config.yaml
n_layer: 11
routed_scale: 1.41
balance_bias: true
tie_embeddings: false
lr: 0.00195
beta1: 0.9
batch_tokens: 65536
steps: 5456
dataset: "wikipedia_en"
Below are experts of layer 5 (counted from 0) of a mixture-of-experts language model. Rows are named router (the router's row for the expert), gate (a neuron's input weights, with its number), up (a neuron's input weights, with its number) and show model dimensions 0-191. Each number is 128 + 24 x the weight over its row's rms, rounded and kept within 0 to 255. Numbers have three digits each.
After each expert's rows: "comes after" lists some tokens at least twice as common just before its tokens as in all text; "mostly gets" lists some tokens that are sent to it at least half of the time. This comes from a sample of Wikipedia text that the model never trained on. Tokens count by the router's weight.

# expert 33
router:120151141114082127138146184135136139099138153165164087104132146137119133148133094156115121122099118150110187155157085123138119116100134091169155157154140117155131106127161143093152113138118117153113131146125121108119112138152097097172162117144119138089097090115143090111133114148171107146088151126154142118155122059115131116133160145149142139095132108110129147092101130096178123139153121096116146131087166097139148142123139154118142095169091149128115128088158105106140151057091124163130189131143121128137144114119141132124133093149139124125107143120163103120117107101157133095
gate0:194098119118120196148123124138102143131114120106109075128157125114125132093116144155106172098132079127132106104129123123152088171170121121123142144109080119180143102151120122109151089120149129127123104133132186138117112117122131137139139146130160159113114124141146111108059153138159137154120156097124109083170113126139143123098120172153103074146148129154146177121147132113125149092085173144132143090150129142166097129125128146117145121133204122129157133135131128115111124118074138158105116128142125135121128143149132085113162137144115152102114140127146131099099133091119144104
up0:124133130115135118163129094190146119118151146116128103140119106151145098127158125140087154135112122166153148138148104150170147126155151113143125066105088124104158133118141123119154125152090142137154140134114128123079157126101113099115114155146150109159106154107127111161079146106145162184116093137131124107102158112127132112148101144116146117174161063161108103136122113111110121093110126179136109094088127133155135151101112125158123085166123125131175107136140147168127122163112127112092167150127120101131143144091150140084122137149102116170145108100131135192101159129129122157
comes after: "\n", "==", "===", "See", "====", " also"
mostly gets: "==", "See", " ==", "Biography", "Population", "Reception"

# expert 16
router:107168104102146126096077133079167163109148135132167099138180138147121158102143132137180136118172144154119171172186110117123152145127149125128103157107123142104105133128089122079159138094158180099132079131139156120139127088176164144113150115117097143086130119117141137102109132124153090115131145147100093135145119137124147135104110147157103139102141114135152141153144149158145121118129156151098129122169130125140150120119144154097121120114123128095146161107171116089079152116115107129148148147101159144103107141145109127142139110134161102120114112118108097107085101190121137129
gate0:166120122109131185105121133134122140133115157129131085166135158117117180128128151106104136130143093162158116101152106134119105141145132111104097105077111140154160105120133082147167105134110106143146126144170187108140122118134124137134109114144174112119134118148146127125102135147151155161165146119107130120131119151169119119122117147132088100143132144154136203112137151092096146095086152066123164083128146164140151128110158141098154180158113098133152110138145116091090116133102157141144134109144145087084089133143146072161107128145125129086152113128117117128108134119125134103
up0:143123094146116123131158100140121134075168119100139076106083129121143110100157133139130118127120136117123136131135111143164140150132097106135126087145169110120128150091115145126139095094102130130153134128127116149061116132133117124110153199129127148131111149156168096156136147139121125158113119074151139070163162125138108129138143147125143097158145127136146107119141142117092137098144150138132084152105134131162114161084101124186130081182124157160127113134146157125125092155115161095075136146161113132126120099112157158049127132126113135150123161107132137145092135100132143114
comes after: "\n", "---|---|---|---|", " information", "==", "(", "Personal"
mostly gets: "Scientific", "|---|---|", "---|---|---|---|", "|---|---|---|", "See", "Area"

# expert 34
router:128154103159134150103135150125133122149130158107127141166103146160113135135143101139079137140159133125129132123150156124096133082141107128104127115144153059179141158150103133088151146086134148152151181127160165129109176128155165115135133140126131100171102087129129179108111185160132112144134158121124153092117101136134094114106121132138072153165104100087150136118142114153130161158085109121145127114123153125128138161134120113144149123136120154137138156109163106150157134147144148140100147140095086113115123126102144091179119139162116123115084123134140132170144157165123178093
gate0:166119124150134194119111118153109153126078130109133143125134137121097179148145153120067137159120093140142103104101104114133124119173097114106128141093105109141133119165079104126172135134094117131143102100127129156162103116111100154136156112074156111125127097121125129107135137149162158168145157102132158120126107161133132102088134123118078078109160148104164117112113137133108150087100144084135201124122160172131143140128127143114117113155112106145177118134078114110123109116151131112159130131145121093097128138155089107120097136147108152106130140126147130117119145068128120115
up0:128113124091129119116163093131109148121166112095094101099110149120162128115162097132106142149117120122137115134161140117183139129160117123113116096113115112124143107097116136110159125069095105151104143092115142147071144102129084112110126166134126130175113112138111122150109139102186173151106151110128111099114116161116112121143143104101149111124138082158161082102103128175115154100136120157138117150118154177162143138109102145180120137142132166160143109160154147111121130177139156099116144117167094125113124151102153173099124151106112142146145163122128104167098145094159114124
comes after: "\n", " the", ",", " United", " U", " New"
mostly gets: " South", " United", " Missouri", " Caribbean", " Egypt", " eastern"

# expert 50
router:121110094145167129143103099133148085108145095149117105115130116127179145095167146139130135155146145128138143140114170120087160089124104131105128151113132092192103157083141114160112137147133111138120182194178144125115109139135153096161121117169109126114078155148105137146136122113113099143131147128147132126122143094127161102144105124118135163103079151144171120149120106104103121094122142152133149114147111119144145142146145152093132112143158124123168130071127126117117167114107102102109135151134094116084106130118153126108101125131105106113132106157070116179173095115145161138
gate0:168115123147140178154090099131099124166097114146168104127155173116121144162164135122083134151117094183156146129132148091109106124117130117114139115116096133145086119130120077148115103099151091125131062153149161113125126112117146146118117091111148121097118102128142111099117148157181125155124133125086145137125119144170132101144126098126114134108127092079143173149124134127091136094087137178127147084162129139153113138154146149133139151115166142141153102119142131109083119123100118138110114123149136157106086133161095113122135149145089081121163158122140133102139157141123155085
up0:119154134107108105132160106153151142147154132131126122178100109153117121110143112131083108143133136080110128139143128132140191166150124094120117110107141145170131152130102157090143103118112102131107132106136140181101133123149103152148128157157124136130131148166174112111109181128156146156082113104141115069139143147114138136109128161102145133181172100202143077124100135099119134094168170113141093153131133133120146168082113113134153114151142152142107112132129137124127115130108150107077135124135102119124148121129151176119152130123092156153130146113136118123118128160190167130
comes after: " |", " /", "N", ":", " km", " ft"
mostly gets: " −1", " +1", " 0", " +2", "sq", " −2"

# expert 13
router:078097129074116065070139169114136122145147116122103131126137089154136137150131130155147133171155161118148112148179136144094170150113116129142124155136167169152131134105153121149138084148133096110130134141135139138137156140097100139138122134147141116114147083138166102147146132138149139111129119147106134124142146148103104133134105128148148131142092135117162115138073167136172112151152095118165078163139123146185108115112100108165099171081149121105097095109147147140147154147168112100140154118116124084145168148110093157130130142112129106145150116109121100113100097143123103095
gate0:207149134129128200146125133157110146128112153134135163134144170131091126113108128128141131149164141149149101090143121110149089157146120108134136136053134095162155136122137082129172139120143131148128112122089150132116091147135107151123178130120161118122140115117131118133139145152139115150147160111129139124139118153151150098137121157148088070147113122140168162131131114120137117074090099116102147116139132176128143102135154099133151087117140098125164125129118107118164148123097129161147101166155135147107115152137159107112160164158152109108125145161147133150105117064082141119
up0:109152134107122106145169114135140128131156106118116120107083115140085146130140107121137128143128125126139135094154104124152149153139122128154148101127135105156140142118151140083161077098129107155135131123121117142076129119139102134122140150165105158147127089130129110115137141106172119168105140147112143062118156138146115098197142136116144127187141089152153098135095105090113155076129139165129079153131137130126043100117119105194120122142127133149099117147141144122132126159167162080078128104131099104115096150138116132102145156116107163153137163129130129126129154126140161136
comes after: " |", "-", " \"", ":", ";", "|"
mostly gets: " Won", " Ref", " Notes", " Trans", "My", " Non"

# expert 58
router:168119118151137142104117168169135156086141124093106078112140151089133160121136144097095160107155133133135116134160189128152134125115103097174130087124116134128130158109126122124172123123128111146095185140131078148115127133161110123175127120151105080132122074147146128153120130128145122147128140105126117109121112135133185132153130130054089112144130073144125116128144110168127129136132128135188139127143186151101150151132116148137167150123141162144145130156126134098152142126131120149100101140176108143153130103121097099170127129127148090116079135158157165118114152128138142120
gate0:156130075138125176123108138137130136120091125107173114125128139103114177118095157121121135104106103156112095155154103109149126158190092151115152135088096118136100136112078091132144131152134160096123110116110117180147112119078112147138133101125146101105138113093160117126128117160159149138158129102105120115166145167105148155123106154119105115159137143123122168126116115138126122069087143130162173127148163180142160134112140133154155110175156134118157119143123136108113129118086113160132123131154091105152127121151145109113153108179158118102125164162155126103130143085096146117
up0:132106129113113134113178119175139193115170135124108118097083140136084123091134081132096145114125120142144149154150139143184138109181124116117135122123135119153154116114119116097152100122109119133129135102118142133100144127114092137132127189161164120150138142120152092155117143120173150172097141108109135087128114117125108130140135117072171123157155091133133096106133118121096161108160111151138119148131134158130130150150123132163137120155129156145108117175148175107100083165109149108096112131165083123104108126121154147113137126083110123132123147088100141134096184110133179135
comes after: " the", " of", " in", " United", " New", " South"
mostly gets: " Angeles", " Lanka", " Syria", " Azerbaijan", " Queensland", " Pakistan"

# expert 28
router:104156158113077103130121181062136182100121110184133148115097180121163146090168106119109125142148110110160107130141121079091125141082119161100149123121094136119136122136156146119140102127119135144092119122118123117152118104088149075137087158139143117131112112138101109099131114113095148156116139127116156131135112142142137141133128149153138163147118123099160115125116127111111135127149119134160151148091141150077123144121131133137127071135072120074136115097137097125130128106153115102144104123175147130094085150106127120131155115166135130071112148104168126119095100110083132121
gate0:146122123106145159133128123141123157109087137129125117165104150106114167133150113107097163124146146137136116074146118136141083133157117129135137156082088093176095113113102156130178136166138142146137090126153146137136124111104112164122137137117193132132124068106167116107102128167133150152145132082124175099148113131161120144120125192137094084125151145166141173112095146135103140099088130141114162130142145168106125070124127133133120127153123093135140112127120119108106110123085139163138103113143122122113150153146123104157136147135133113103107118153173119100114141095130192152
up0:134140100112128119108145111162139130104158096126153094145127125110146128152162115113128116108137141149129187127142102145140157090156089094151085101128132138090159147115113123111183079123087129167135113114142136165109127098141105136104162119136125155122148127174174085133115136125170150137070158137135153093108134148130121140123152107110158132194146076181160106103148110130130130095092145117120125141107123137151128150123132123139094097190118118170132118140138155123111091170150131137129140111134091098091139133119154140077134151132137155167107154115134134150106147098138142172
comes after: "|", "-", " |", " (", " •", "·"
mostly gets: " Votes", " Apps", " Coordinates", " ±%", " Length", " Turnout"

# expert 56
router:167121139138102170121128119157132160176199134108108129098116075151138150146149164105120122124140122121114114170099139102108095107156165103142091109105132108124129111136143140155167154130131113165150143144097074181114139135139131136128130123125151127127185084113108144118108083176085107136110135078135104101132101150115130137080130100147116126115140117126153136101088102082087112106123099069121143132099110154122130086125120140157100097124102098154129135151098128162107093108115146135119122122168139136093124122148154092134151140139133165123122155146126135133148097166098144137
gate0:156128122105163171085108143145104156145112126090127113184152145126119173114132143125088147183132119145157146136095150116101065124175131121127146154113088119137133118101098106120149097081116136120116103110139130130137138135123131161134128135141153140171122082134165110106120138164137097159126130140120138091102118155126117132167124178157068123104179107130125139137146128122084152085085136117097201114154142166124131151125100134129133154121134109139163123136139112118079109140142115110140124163155126144107137157109136110154128156162107095101136178140138147122132149103087132100
up0:115126119134138132146145127189160149096137130152107105134131108120130152112159112135133089149166103138159145121131136136157104086159158128151117142096159140128120129058140176139113108095087146130116129126124104108128124143169134154146119133166166123135145117145124102163122136105172144168115106105120144098056126108123113103167126139108155141168156089171124113097174089121131138089151154132159110115106112137114127138064111107138142120147156149173118125164136152128120078151121137083105150130171111105122129166108121125101129129109076131174130146119141121143120182139112103137
comes after: " was", " were", " be", " is", " been", " are"
mostly gets: " years", " year", " minutes", " century", " weeks", " days"

# expert 22
router:105077152098133094086116103106160104087099121103093118151118145134108129154149145128125133150149152099103193090125153139116188135162141156127115142131128077115106136156149106089095138168093089147127168139143143138095142105097099132139119148125126131122124092136146180151100130122148090132128139165112140129132140135117188144135145119071132120089141096120174131124119191118146134133111163129139118127119125137164110140132089123129101167100139151147128116139092134135155134114108132162155102132085112119187163117105103089139142114144134126129176102146123153123117146156119146147
gate0:150129096125132189164131116161129143104106111114111081174106127127131151135147156104120142151147116136176111075116122162115106142152120120112131108081078093173130146123087075134126107128132129097146143106143139117116142126094144105140122143164154152127140111128128132143129132135146163131144180134108120092141117147114128144138077162136069085102127141112139149131150127138077166123093158080122200129142132154139113093134135139099142137143142138160161112129144112115094111129122138155106110167145098161127119135139145108167096143185116112092162166137147152151142133100153146121
up0:145152136128114113096169118162120149121187118148104116079115119115094119136143141128103138093129107130151133156141118135172147133153126108103116089136131128124122130133132159121146112131136121140136147106087129140082139124110123113104080144164090136171123145119150120164133106117171141119085122089099132069128111125122080135143125144099153112174138092154106087149136115139118150107150154149148104130131123141102113141158113138184146122135137162136102106183132152122076085148117176098075136143166074139142094171133130138103156150096095142130093132141115114148088148084125119143
comes after: " in", " of", " at", ":", " de", "|"
mostly gets: " Salt", " Santa", " Tel", " Los", " Ivory", " San"

# expert 21
router:114174154100119135124109125148154115150141118158104138136131107155111114095114117104150191140109099127117151155144114071092113084174173121144148125156111104122132120100107128124170144084114146110095142135090125093177111132172094134163157125151104136129180127132135139075114119077153093124135129121134097127137128126164133137123125088127113111101171118119169126115117133094120084136111131145096129127119114123153150160115148092137117130133127109142152139128133138150115108134126142103176064092165142153129132109136119067131126105135085105131088130160128146139135194100124149117
gate0:156127116097096176129128146122133135126113121130117119148147105089102144160124156144088168149138078141135151126122153118119121107151147137125135135111108123145102137136105136126142129109103133097138108159130158146142116094143116162111146159144147133120125121133166112120099152140154103126149175089135140098189135166168127150139100153109083051124137133139136171127143165125106072090076163119155173154141155178178151131175122116171145157148155146136154117123145126087115111089111174148139115118151148129126116129097120104104113161152150116151110143141133187123117147125129155121
up0:129134144138086113141146118186125130115162096117099155133129135089090136149159119127088154135099123171149137119148156168147156086126121124173112103111108100149079181118144114129140104136096120147159134172115150158117127094120125112114113163198124124113122131129126098167094146123136133142100111107112127082102167145122122122115131143103163101167121091143125100136125121146103158070135123170134114176129103130146118158115124118160124129183120157154121116147126182100148101122122137116133112151153121126114090171159128141084083132091139167131133137127080150123111144144132135150
comes after: " in", " for", " of", " during", " In", "In"
mostly gets: "During", " every", " least", " During", " same", "Since"

# expert 43
router:132124142120142076066153131147086169119123138117126156134112182129165134149133162129129152125171147108104088126177139144151156115128090157090110093122113123148139153122166116095120124157144108136132184149154127124128122153173086102091130168159137110122104105143132144141130120131131105074154130093073118130125093156124114122118154129114073124126123108147135111134157154144144100150123154121144191162131123152108111104149129094106114148168140148114094114128161121117137137127184144164121121106130094083125119117133112130170103144090152133146113112122157138089095124131082107127
gate0:172157106144127179145101115143118167120140153113146104097127113152125152117136152133080154146084112120125121098107117142139094165167102117107143137085104128155133136153146124136139123106138145132155079146118156100113100113137131175140102126164177145145118128111170169144102123129120118124158128112103147068172128166150139116120091178145075123135139116128154153103131120120114120095107166113148186133143148156117130131122114118104143158141144120137149111203135108089114082126085147159120126130159109112146118135145148139122137125143097114080134181139095148089104146128126155105
up0:116131136127126122122178115175140142146157108127119074105114111135125129134134092157104138125110136096163125123120105139145168120146116125135095110141128130115182124094127112121110086104078150127156142113100167144075154149159112115114123146158140129101165131132164092155146158107147129149092127143134196109094124169110086133142161138106160107142158121109124074094137125120112157079157106127142098119128129141118122149133114143174134089164159132148131121160147161138133120152128096084106180128131084113161100141130156154089120137100098113172134121113102136167105147084144121129
comes after: " |", ",", " in", " (", " United", " New"
mostly gets: " FRA", " ITA", " ESP", " GER", " AUS", " Portugal"

# expert 2
router:114135118111071119159120096149129126144135133104133151175142089078092147120145166129140140111124106099106141096112106139137131080112138116159135130103091127092143115120122123147146142113090164116120113085121164149138087136101118105107123183135151151156126126120076118153107159111149178150146149129104170103146153073123099142121143164123096147132093116159083140130094094136149135122117147152146086094113132129126101136102145124139119124150150138112133114157094145137133120168159098090135159117140146165117076126095116142119099106079082107116107162135107127155175105112143145104
gate0:171092147104153187117093133121098128129098134120121103138155126113116152135152133152072144119103131156138125104119103152142101116108134122112084148117119067125152116201114098111121107139109137105134089096160154117187112123126077123111135138127149153162115107152146140122121175142150157125136148106115155085156110142173118131120141140128074088081149131107159174147153145122101130104095167101129142118132134132147168128107118118126148147158158131120129127119129124051134144096122168179102122149138128115132140125151143128141114116171095129115105163129113114130127159109140161106
up0:100140135123140132113128117164118154096157111136119104116103125107117122119155118149082115141127112130110157125182119136166156107108127067141092136135120085162151123146138122093104062117084121119135161113127145118089112140123074098125165163113163160154169130178156121124129159104154144136075140115135135085117102145133099138163130128140130104170135105093152134111143127149103152108145142150132109135130115104152125133114106110165150140157153140127107117159167168116134096165121181094106123110201141132108109148145171122112114138127078145150123165141102099138105155149127130137
comes after: ",", ".", " and", " that", "),", " but"
mostly gets: " They", " These", " but", " This", " It", " There"

# expert 35
router:149131160111152129115101147146139137181119106123156146133141159171115120106159094119124156114059120112128117113162074144124129147126103115130121119169102130170174108129130135171093099097117113172147091173142103162093108134141127108105073127140111110093139183139174107118103118130161128115130139119152103109114121100118080169142133111175167104133126125164133105095156114151158120102100108123116103153164160140101117153164091151109103116128175147123131113158132124097132123157127115095138098128120118143109073126130147148127112148141102114120130097145088163120105149142112105132
gate0:184156142094149147103091142119110137120079127113162143114131173118112168136104160151122133163121100157143084109131123118119137142138126104139160147121112114151143137166101083140151137107124134124121121097104145086131078089152135143168128125151186064099127122136158094095113135169140157126176134123141146112120125140173130120095123161139101101123172151165129117123152120105112100104076123122131146127139144162118127153135148146119132140145163092118148105148114102113128136140102118170167102112157146057110099118123128122093123137164140150124125179124141144094110127123129112075
up0:134164124138118138137144089158141141090147125142159115129096108149107147106150086140120108135128121143145139135184114137170193130144128087141144129112140156149119146122071113094154096135132157153150136075100156110077121108146129128140139177150174120151134092157157101145129148157136131159131100116121155089118144114162073123134167111115133105155137080149137069128157081122095108093145128141130109130101127149126133123146138140146084108153134130149126122144185149109126104173110134118096127111165103088095093122099164147089131142122146174138103137126122141124117153116133142119
comes after: " a", " an", " as", " A", " The", " new"
mostly gets: " interview", "music", " statement", " Supporting", " agreement", " video"

# expert 18
router:090077161085131075107090105129151094147154124112110130121123149135140130163100141155123149144136180128124137112112117128149084144141139191100123154112137139155107153083147119129098117123110106127141144119111148117146112147125106126135099116081133121122104180102133131146097107124144122128133120127116123159143144122098172122124127122089153145112114137098114137137118161105155121169140170172133116137178141169127146126121147130188116105119143189121133110124125154157121116126147150113136109131095094088183150162096106152116091096131184120157152134127100105111145169134176080111
gate0:174109116115134187175100135130104128103096145141150098137133150137146143130137167126046118144106075141193120154137136123137088125160141140103117139128113115156148108148145129150138130147162134115162118117093127112130113128104098167069121084134140122128171108120134122144133114132161158146144161152097133101149133127178110138156126150118096098145156144139172147111141150147101110110137145120099123137136165158116115133118152113144114142181150128152172119109078109113115112116113165119134133143146139122099095126131150102106135145190141077120118125098116160121124160113078133090
up0:122136116138119097128130125136125137087163132109089156147052089134110148140158124104114110128128135126102149149158137177180136102145159120118131139094146105165096145142158132104137094115126144102112114118085124146092095108149115115092129182115162126161153131109155125120104118110151131188126081119113133108120133093111070148141181115104161125197123099148175096133150135138089121097150135147129106167114142123108119129148100126158152149143134150167126122135110147118108102138121149106097156116142093095097112170101161142134132160130137159166151135096150128153124148147106128128
comes after: "-", ",", ":", " by", " USA", "="
mostly gets: " Gi", " Matt", " Jo", " Ki", " Abd", " Ben"

# expert 4
router:171089109151144118118142143129115108112075083149128120099164101141144129160153117151088113141103159144121081140109123161118135157083160139106130092149140131101116118098121134167119161130168141135134081125169104112120144110087081111116083141127147106111106156127082121159094169121134107104142147139142122126136141141167136127111108131130164107151113151082141079112097142182088129084122123127130144111102148159124118123142124077096142129147117106103142117126144131098104139096096107145096159144163117150136132089103117159134137113086111113123162174112166123100150121167133099116
gate0:180104158141134174124117108158111131130112103073150097092135133125152154159169151106077160132170109158182113104156138125140136134131146112106109120077109097137096095135107192172103115119140111108154103143127154127144135078115118150103069135147172115134131130138136087129114134149139153132138138115133155123153134121153125128131127149120076133103133136116119176124124134126086138098081134108126134127149124166160130151133137106149155113181109176124135121134150121090123109113101129150097130111151094141103118140117106102134129154117100082123130157153151126126145189106097149087
up0:136157094139105135148167120166136150104194122123140091118103125152138097132150084128088148115131125136125142147170104103182144171178139111139125117110144119123163164107154087097166105102097137145145123108068129121091144125153127149124117126187107178121141123166142146154114144084138162161125138117118118099128102162126108115131170114119149130139139126157140060136140129113134154139169131158154125118095122147104112115107141142181148118138137158131116129159151160125144092152107157102084135141145143133105134168133166133140128166155118126140138135142089145144090142132117145173
comes after: " |", ";", "|", " 3", " 2", " 4"
mostly gets: " 1,000", " 250", " 73", " 150", " 75", "–0)"

# expert 30
router:122140169144123090126109119148139086151157095100134097074161099174121135074098082123135132151119169119147114116106108122129116123084095129133118129157150113156120165124110121099137087166119144174136089131183144131100175142082126117099086111154143160142086157093108129100083153099135131121141105121110106073148148105100110123129142112123106145147156139113142133166105148131122143139128109147137141121113126142161147123191126115146141103126113108151190132077133127153126159105128142132094155146084091137129126152098125144144132123109094084151155111115145137139141133142113133113
gate0:200110101113153170104151150136112153161073134081113112139161139137145171143138160130077102118105099142138108114119114116134112151133140137118108119110114098146137129135109118113133136115156156124143072126174125134148106099141130141077104094145156165125113093110106145132129154123131129116147147104125124094179081183147149137101123152109089109125158147148141174087165173136060140100100148147166160134121144188117116159140162111136133128151132131089124119134090124078100123098112135146133122110159145134141129132120114142120131114127142100109159177149137121122126134133106119110
up0:139134114122119116137141099197135161078190106134115115124134138149115136155142087138070113103130125117146138105141115145166136132154095099140081111116158126147116154113149100125118093123122120116111126135121103120083135130112090114094114160164106167130140134135160135151095140074161134132109123125106126078116108119100114153145129124090130117134141137116152108095151142140074150054125177141134105146132127150109103135112144130160147103146137136134122106187117132097119103181103140090115153131186109116101141128133108152108156156084095140152125159126129147137075156114128114143
comes after: " the", " (", " \"", " The", "The", " a"
mostly gets: " Sp", " '", " k", " sp", " w", " Cir"

# expert 49
router:140131150133140160149126138162122144107132121130088101158133087141117118122108109175118132136172124111146118112096170177195070130120104133170133136082140119143171146117132168117119106130097181121118128129152151125123158123138133102117157137109116092117116166113119089158122121098105092136168139119109140154121159117159126080144088133112154153150136097154089151127116098150142122151088152109122159106127121089179121120130124148147126127115160136107126105164116143133136117176096121144149140118153184146184160111128128106158140166135122178140127131121156160162085127151144116110
gate0:178116129143138180134080118138120154097104136093114108116156121099150120111141146185122116117133138207158114112165127122124136160159166107143129106099091134201063101149147111124145128109136137125148125126093134149164099131115132180144102111130116129148137108120167112144118107153180130177130162132141148100134153103134107199132105151121120106106111138122134155139162141109108104107111152122157110102110145163115133151121151103113158154167134111113204120138133147115124137098106100151117143137126119146162098144139125127134116094142150141132096156154136146121138131127114161112
up0:110143123128115121109120146158150133109174110161116105137101122138149097140127075134088135143124113126131143134187128120142132133160131139134156127098164102152128133140137148077115092094116111111133169144079138141083121137136106125132150170108124113131162120132146092120120127109192146174088143144162115079112164077145105159122109126077181146143121112143162078131166126120120118120136130133148128130098145121133114122172099123157113128173139128127178121162176153119126119113095132113128164153166121139133097164121166120118128136099133149171091162128131163142104165151119170126
comes after: " of", "'", " in", " to", " with", " on"
mostly gets: "The", " The", "whose", " the", " their", " its"

# expert 45
router:170145125127148141146136149111133148105168114106092138088128157129108153074132123116097159130120098134149123133146178117173090096144136125153093160175124204109149108171123118127181094143103091151088128143160115128108144132139127160153091098132120141123119117118111125111124100124125109140068134124134165098128086121151122097080120088141163136128112132159091143126138119121101114080113153136151104127114172119133141126099149168156142129119113124134133130167114101120159106129134124131105121150149086102140077160148115114103112154086093109128158165079118138149116129103120118117
gate0:173120134080127173149105105145088127120079171100150117126138139101105169151131174138110109141119147180169108141141098123118134169167133122136134146079097119149119143135106085138151110119174131123119103118118145152137090108127110171146132091161114098123131108116125108152092114159152157144134140073109133095125115133147098142121119166126096127096142127150139166122116099139112105085106148122122119138174152177110151140117121119128171137153141091116133105136128110106155137130075129151125094147139140059146103120138126092084158140156135114141133129130150131101120125080079111120
up0:119148121104101132134166111161134139110118118127136097117094127112104146144148098154082114108118150128161146157165124141169147146150113131129120098102145133121117150098081145070147088132155125131122144100092136131098141135158108141145135137180124134160150126140151116175116139144144163171105120104141123088081133154132103141134116113076134127141127094141155088121147099097104098087167140153123090165136117189140148144137108117166132138184129152142115124143144139126150105154094169076111126151148096104154123132116163127085166138121089120168124164117111104123100168114101144152
comes after: " the", " The", "The", " his", " their", " this"
mostly gets: " idea", " intention", " latter", " creation", " resignation", " foundation"

# expert 26
router:099139193128090140101143143152137123122070151147143107152101082078105133142118084101116135116094110133087127130140135124141153137102095113167117131136120121101130107106099114083123133108131153133125132146121136130157136141158148173133123107087132123125145129140162165124150155089081131161134110142090112115096148140134111130110156118087150158112163115120109134127143072111153182131129136125110100112105098142142123126159135157103154094155151090146158111103098144098120176146100144160084135122080140124135155120144171185153158167103150142096138124156120110097132149116157135107
gate1:125144137125175122111135153148132108081111127108138138145159132114158113126156167145141162129144152099152090108111171117132127151114160125176144114116172156163102080123110128121149123114170163095121160147109164120125134173111139096205138122121118100120099100146113160151126071114119179107093140118147114169130115130142130135129096101128158162104138131132124131130124137114134123143110080106127114102132150154098157093111127112139096139163074122128121111119148092103177150156181136139147152097138159102112118136118097109169158122133151117130093105088130087136098104124158148129
up1:143148115097117132102110106161165119101129114110143160085190126131103189120167119105142177086147166148174166122113114131140126139144095131150076116149085126135130143152114136082108085125129102164108072126115123117175073097161125138114097132135114180123122177119133129100111140110086132131137138115104103127156092144135159103142147142108125119116138155127135125103120139122123159117120141160164114161126111133169084139119162177132139106097139128098132142135090134122088129117119110141133081124143096110156147166133130131089127148120143156134122153169122136099113144139107087120
comes after: "\n", "==", "===", " ==", " ===", "===="
mostly gets: "===", "====", "–", " (\"", "Co", "Some"

# expert 38
router:153146136118126146101148136135116149088113137111124127119104085155120157150115135108135138132159131115151106073108119121134126189178117109121111138116115146113128090140138113138106111108148070113174116118083160108086128133111108142102118141125105110165159153133177181110115135143114105104171136133118117087124108158165130123143151135149104139135171141128141113126147158085099163114096138121119127110179158114115172129114131083096136088117129098161158133175161126110104073134110106122105117119188130127089126123120128082100109151135135096096143120155086106155115127089153135141
gate0:180125136110143152106110122114110139131068153106152129160151116126133161154143148101109112137129136137121110133128116109128166134148157123142165120089105092136135108125117107137117133089108115135122105106128116135145061140135102133118133110167142112143109112126158111129110104166135162146157146139087152136132148147135127117125122191152090103100123176189173135146075141103140107111098130117123168126130131163110144153099162160106106143150138092118092101140107135108096116156096135183195098091157126096117133102097126083141107128171148127107127157171136123096126151112129122096
up0:122141112109113114133164103171135165106143140142162103112104144111131107116138085153100150119121143111142134159170110151171159139145141125122148103085157129142167113136127108100145095089117120152141125102117159150109131135129092141109126138145178125142119157140162092166098181144166139147084133130110132091099139141142108153137111146126158100164122104148141081113118125125121135126135126127124095186125125179153125132129126128150130136181136132130110123175138151118141086172120191084132117144178092103121067138145145150089136140123114158118118120129071098124088159102132140143
comes after: " a", " at", " the", " on", " to", " an"
mostly gets: " initial", " brief", " subsequent", "minute", " final", " same"

# expert 31
router:171181173119112111112109158114103105057100120122121140149178144104084167135122134108127108171139145149192112146124145129098148114151121088167158167121152154145129120110109086125113141155086117140104120092118142094122127122133100147162112127111149115098135122106140105099141121151124140124138121112131120130123134132154138129109124167145132095133114187174156128155107122124142129131075141101100115114135137114143159083121120137130145175128096080131142125149106101155156139161105135138120094091155176081122112135150101128106111117119108133192144146119110135093113117113130139079
gate0:169117121116156185178102129135116147106100133094156106111149123135103144118108156106122172141063105159175107154155099092134124115158115089132154122105116126167140145106099120135155077122115121129129108104135124105139125122103112154124128106122163120115102116126188159126141128150186135150122135120101128083206135122130122127144106158144072097123143181127126137100143117127125145113105116113130144134141149157135156152122156133166145138189130088129182100148159145097140106111090131124121125117150101118107117132166156141134106134167111139121116153158101146119121158103117103104
up0:125132123139109143132195106173134182097162112131132090107059152121142140119179077125085115119134134119154134151145138149191124162153141099137093111123146137154136147089136123126142095134138149145151137128101128119084147128136120134109124169130166137152142128111124078150131130148134153135100139141137142097075116127136097150147139126109144125172144120127147113121161105142080138116150133147113103131092137151118129138129122132155154115158132177161104126160145147108129095166110165086137137154153120111163110149097180164096136167137127151146126133093135123153078155092127155154
comes after: " to", " and", " of", " in", " for", " that"
mostly gets: " improve", " promote", " protect", " reduce", " create", " write"